Experts of a small language model: vocabulary 8192, 944 SwiGLU neurons an expert.
Below are experts of layer 7 (counted from 0) of a mixture-of-experts language model. Rows are named down (a neuron's output weights, with its number) and show model dimensions 576-671. Each number is 128 + 32 x the weight over its row's rms, rounded and kept within 0 to 255.
Before each expert's rows: a language model's description of what the expert responds to. This comes from a sample of Wikipedia text that the model never trained on.

# expert 0
It responds to: Line breaks, headings, nationality words. Line breaks in lists and infoboxes, section-heading markers like == and ===, table separator rows, and nationality or role words like American, British, president.
down0 [107 126 174 116 140 130 120 153 148 107  87  61 191  78 152 142 115 203 132 151 102  74 140 114  85 118 107 133 119 129 155 156 158 125  93 110 113 190  52 184  95 164 107 177 184 104 142 133 151 130 125 104 155 149 145 102 155 205  68 139 127 143 123  92 185 122  64 160 138 121 121 182  80 140 144 119 121 167 139 100 159 106 110 142 130 138 112 147 103 200 173 163 148 139  97 155]
down1 [119  98 156 184 154 193 127 101 111  74 136 111  95 149 106 118 104 121 116 128 144 123 126  94 114 180  91 114 161  96 182 110 110 114 110 131 161  60 146  53 152  94  92 151  90 127 120 115 141 119 174 171 170 110 159 148 124 141 167 157 124 133 128  97 133  97 111 146 131 105 140 112 117  87  99 178  80 123 115 164 136 144 107  68 101 158 184 105  98 146 143 102  75 105 168  91]
down2 [124 134  88 118 159 182 137 100 123 129 113  61 136 139  75 114 110 214 121 199  86 159 101 201 115  85 161  72 133 148   2 130  67 132 115 158 101 117 113 160 123  83  60 143 108 136 172 138 159 144  75 129  96 111  69 128 123  47 139 196 170  90  87 182 181  86  90  93 129 135 101 142  97 153 125 137  78 155 111  76 140 173 150  77 150 176 109 165 142 103 137 112 107 170 176  95]

# expert 6
It responds to: Foreign name fragments. Middle and final pieces of foreign personal names, place names and Latin species names, such as Kajal, Katina, Benkara, plus common first names John, George.
down0 [143 122 182 162 109 109 134 195 141 107 100  90 164 139 110 132 137  72 129 128 109 111 128 153 163 169 117 151 175 183 153  94 139 126 130 106 117 147 120 147  71 123 108 147 121 165 168 113 149  70  38 121 117 103 125 132 151 124  68  95 164 143 103 128 120 167 161 128  70 115 113  94 151 126  83 110 106  92  79 140  96 109  69  94 159 114 143  98 127  99 123 172  72 103 184  90]
down1 [143  96 152 117 147 132 104 129 123 113 135 122  76 134 101 166 131 106 134 121 119 129 115 154 108 113 145 117  85 120 114 135  98 139 177 123 103 139  54 155  86 175 174 138 185 177 119 155 130  83 110 144 147 135 143 133 167 112 132 135 129 138  99 109  75 105 129  95  98  95 112   0  91 143 130 112 146 105 113 139 162 136 152 190  91  93 132 119 124 114 142  95  94 126 153 159]
down2 [112 137 109 154 143 125 140 128 148 119  73 128 139 193 102  98 102 172 140 171 135 111 135 116 127 140 135 118 173 137 105  56 105 164 195 130 157 137 112 143 126 121 179 159 167 111  96 113 119 133  91 173  51 146  91 102 130 116 111 171 128  96 153 173  82 178  98 134 178  95 137  96 194 171  93  91  87 158 109 173 179 172 178 213 144 126 114  69 138 121  95 194 144 121 154 119]

# expert 3
It responds to: Digits in numbers. Individual digits inside years, coordinates, scores and table figures, such as 2014, 1902, 1931, plus spaces and dashes between numbers.
down0 [ 71 120  91 144 125 160 138 125 116 146 137  94 173 132 130 138 179 102 122 138  91 105 126 144  98 118  56  94 154  74 127 153 131 103 112 148 173 178 179  69  88  92 163 131 185 143 104 126 117  93  55   4 135  64 120 155 166 107 101 143 131 150 147 182 145  77 115 110  87 163 129 150 131 133 136 112 168 152 154 118 106 100 126  94 131 187  93 117 141 165 112  34 173  89 129 122]
down1 [171 186 164 154 122 106 117 108 178  91 164 109 106  95 122 195 154 146  96 139 110 123 183 147  76 169 164 128 113 136 136 118 165 153 129 143  76  86 171 112 116 145 174 119 160 146  99 188 140 128 140 142 102 159 137 161 123 118 124  96 137 202 104 164 139 169  85 162 120 158  76 146 118  84 140 103  78 140 143 115 122 120  78 108 106  88 147 104  92 142 127 133 131 137 151 149]
down2 [ 79 156 145 133 104 158 103  80  83 147 126 158 139 185 159  77  88 152 169 143 114 116 128 116  84 113 149 137 138 104  72 128 192 175  69  75  99 181 134 122  70 118 152 188 148 121 234  90 124 109  40 165 116 236  82 138 138 125  92  66 130 124 150  48  81  72  97 132 118 145 154 119  94 143 120 126 140 124 153  99 102  93 111 127 122 126 126  64 178 126 128 209 144 125 152 103]

# expert 2
It responds to: Plural and word-final suffixes. Word-final pieces such as plural s, -ers, -ions, -ing, and pronouns It, they in text about films, albums, songs and series.
down0 [118 151 138 120 119  84 146 142 175 151  76 121 148 156 111  71 149 114 186 155  78 103 159 128 105 195 157 127 125 104  86 140 112 164 124  86  46 152 161 161 171 153  88 131 199 101 164 186 155  87 124 180  85 107 158 187 165 120 144 123 163 179 153  99 108 156 152  91 109  68 133 176  99  80 144  61  51 121 131  94  93 118  82  95 220 106 120 139 142 154 121 162  94 142  90 133]
down1 [ 87 110 113 112  75 129 203 107 110 104 132 140 127 165 122 130 138  88 170 155 133  94 129 108 123 103 115 118 132 124 124 115 142 149 142 153  46  81 181  69 110 137 128 155 117 145 154  92 147 139 137 147 146 149 140 136 127 183 127 126 147 129 139 138  66 115  48  90 102 115 167 153 172 146 154 133 192  77 145 125 142  98 106  81 155 120  93  97 110  59 139 127  96 167 126 106]
down2 [165 133 133 116 149 113 128 128 136 197 124 130 115 124 101  96 122 154  70 104 106 128 173  84 126 132 186  94 184 114 164 106 135 156 145 127 100 154  69 154 146  93 103 105  82  84 168 112 164 149 170 146 151  84 116 157 148  92 140 123 151 104 158 152 176 145 104  91 148 112 109 156 111  98 129  82 172  71 138  85 146 151  85  87 136 125 175 142 100  94 205 116 167 166 150 149]

# expert 7
It responds to: Verb endings and common words. Verb suffixes like -ing and -ed, and common verbs, adverbs and function words in narrative prose, such as known, used, such, however, was, that.
down0 [121 180 131 154 111 135 150 132 115 153 127  86 215 134 102 110 136 127 123 178 154 122 141 114 150 134 133 138 134 134 105 161 111 117 120 176 162 112 106 136 145 130 172  99 147 120 138 145  98 109 133 154 100 147 124 155 136 114 106 118 109 138 105  93  96 151  98 176 122  61  99 143 139 204 134 143 138 145  52 170 154 101  86 131 147 143 151  96  71 125  86  94 130 149 114 170]
down1 [ 92 120 120  60 158 131 142 160  86 112 118 127 151 135 111 171 160 124 106 137 132  96  42 129 106 147  93 107 124 126 126 179 148 129 119 141  73 160 118 141  73 133 155  96  82  97 105 123 111  89 124 140 136 142 126 121  56  95  73 122  99  73 164 153 108  87  81 120 173 106 125 184 127 105 164 137 118 101 145 183  90 167 130 209 108 133 140 134  91 108 113 152 164 117  79  79]
down2 [173 179 138 146 124 170 151 170 117 141  95  87 155 117 247 164 113 101 172 103 131 141 169 186 127 140 117 109 148 124 128 126 120  95 146 162 150 132 105 141 115  41 134  90  61 132 132  76 153 171 107 193  86 159 169 164 149 145 120 102 148 136 144 144 177 110 103 137 153 136 152 138 138  63 145  73 118 118 130 175  77  38 116 160  68 178 149 131 175 115 153 136 148 155 129 114]

# expert 1
It responds to: Units, percents, census figures. Tokens after numbers in statistics, census and sports tables, such as %, km, °, ″, million, households, plus abbreviation pieces like UKIP, UAB.
down0 [115 141 189 148 128 124 156  91 149 108  51 125  90  92 201 113  82 126 203 117 144 150  76 126 136  97 164 113  95 171 111 123 137 150 116 124 174  71 107 135  94  91 106 139  96 115  84  91 143 128  86 107 123 162 187 152 174 151 149 143 112 136 194 124 184 194 125 175  89 138 192 138 138 109 103 153 163 132 121  99 105  76 134 137  84 157 208 138 107 146 129 166 130 131  92 107]
down1 [117 110 117  74 129 149 148  40  84 110 127 138 145 101 161 102 131 106 155 114 173 122 110  90 145 108 181 154 102 157  93 115 171 152 138 157  60 110  95 123 130 109 130  90 169 148 158 186 106 180 166  83 168 122 121  73 156 115 159 127 113 123  96 115 148  58 134 145 125  96  96 186 137  93 154 110 127 171 129 147  91 104 194  72 156 108 106 115 121 172  91 168  95 175  65 124]
down2 [162 115  85  99 151 127 141 160 135 143 116 125 179 117 143 124 116 142 123 118 181 144 130 104 132  76 138 100 130 118 145  93 187 126 145 102 182 121 122  54 132  77 115 125 122 151 174 136 156 147 129  87 124  80 119 132 200 109 144 145  79 188 142  99 120 127 118 141 122 155 147  99 145  94 100 102 171 160 150  39 109 136  92 128 131  84 108 105 141 113 114 127 111 180 154 116]

# expert 5
It responds to: Function words and punctuation. Table pipes, commas, periods, semicolons, colons, and function words like the, of, and, to, in, in tables and running prose.
down0 [ 73 122 101 132 156 146  80 132  81 156 106  69 126 220 154 117 112  89 119 169  87  64 127 163 136 147 116 160  91 173 116 117  88 108 108 126  91 173  46 148 136 156 114 116 166 126 114 169  90 121 144 104 191 124 133 113 112 159 139 179 112 103  96  88  93 137 129 143 177 116  94  93 158  94 120 120 156 126 109 126  98  97 113 155 132 144  95 110 117 173 120 162 134 123 126 173]
down1 [144 140 111 121  55 169  88 115  81  82 127 125 158  95 139 112 136 159 142  97 126 123 156 147 170  44 153  83  65 110 152  79  16 212 191 162 122 156 150 146 154 135 168 129 132  67 146  64 154  66 108 147 167 181 132 129  82 171 166 123  95 120 149 194 109 144 133  86 102 117 151 147 140 142 160  98 150 142 145 107  69 156 146 163  84 131 143 131 142 114 161 160 144  88  88 168]
down2 [150  86 168  90 190 126  89 182 163 138 171 159 155 124  44  84 156 152 134 152 141 128 152 159 120  93 149 111 116 179 121 125 155 109  77  40 149 133  96 144  84 124 104 118 133 125 136 106 150 104 144 104 102 133 104 197 128 173 125  71 150 187 167  68 115  83 153 104 103 116  88  99 131  81 180 120 124 135 133 153 159 103 139 116  93 138  90 144 115 134  77 160  94 153 162  64]

# expert 4
It responds to: Word-initial capital pieces. The first piece of a word, often a capital letter or prefix, such as P, St, De, re, con, at the start of names and rare words.
down0 [169 140 128 108 139  85 122  64  98 114 143 100 195  93 132  57  89 123 161 188 106 145  80 110 137 125 116 180 128 129 123 144 100  78 107 163  54 174 180 115 123 146 107  43 146 142 129 128 118 149 136 139 125 103 123  67 146 101 111 169 134 161 132  95  93 103  92 130 174 134 128 109 107 114 174 147 101 100 110 138  63 133 126 142  73 141 159 183 115 144 112 147 108 144 106 154]
down1 [134  91 159 114  71 112 117  62  77  57 156 115 102 125 129 147 127 104 122 108 155 198  88  97 162 124 121 148  59 116  86 175 110 169 130 184 160 155  99 132 138  98 121 134 144 121 150  90  87 114  75 125  99 143 109 121 116 104 185 130 139  72  93 149 146 159 109 167 117 134 143 131 121 158 151 117 187 113 141 140 109 107 160 129 148 160 180 147 167 106 100  98 140 132 143 136]
down2 [143 180 106 113 134 103 189  87 186 185 189 127 159  89 178 120 148 166 216 160  67 168 127 143 103  92  53 145  91 155 166 119 146 132  95 131 115 199 117 151  93 122 167 146 140 154 127 223 123 100 167 114 140 117  91 171 111  81 128 179 124 150 101  94 160  84 169 129 116  70 174 126 105 129 132  68 104 108 149 139  96 135 158 127 107  98 126 133 128 105 162 197 104 146 125 125]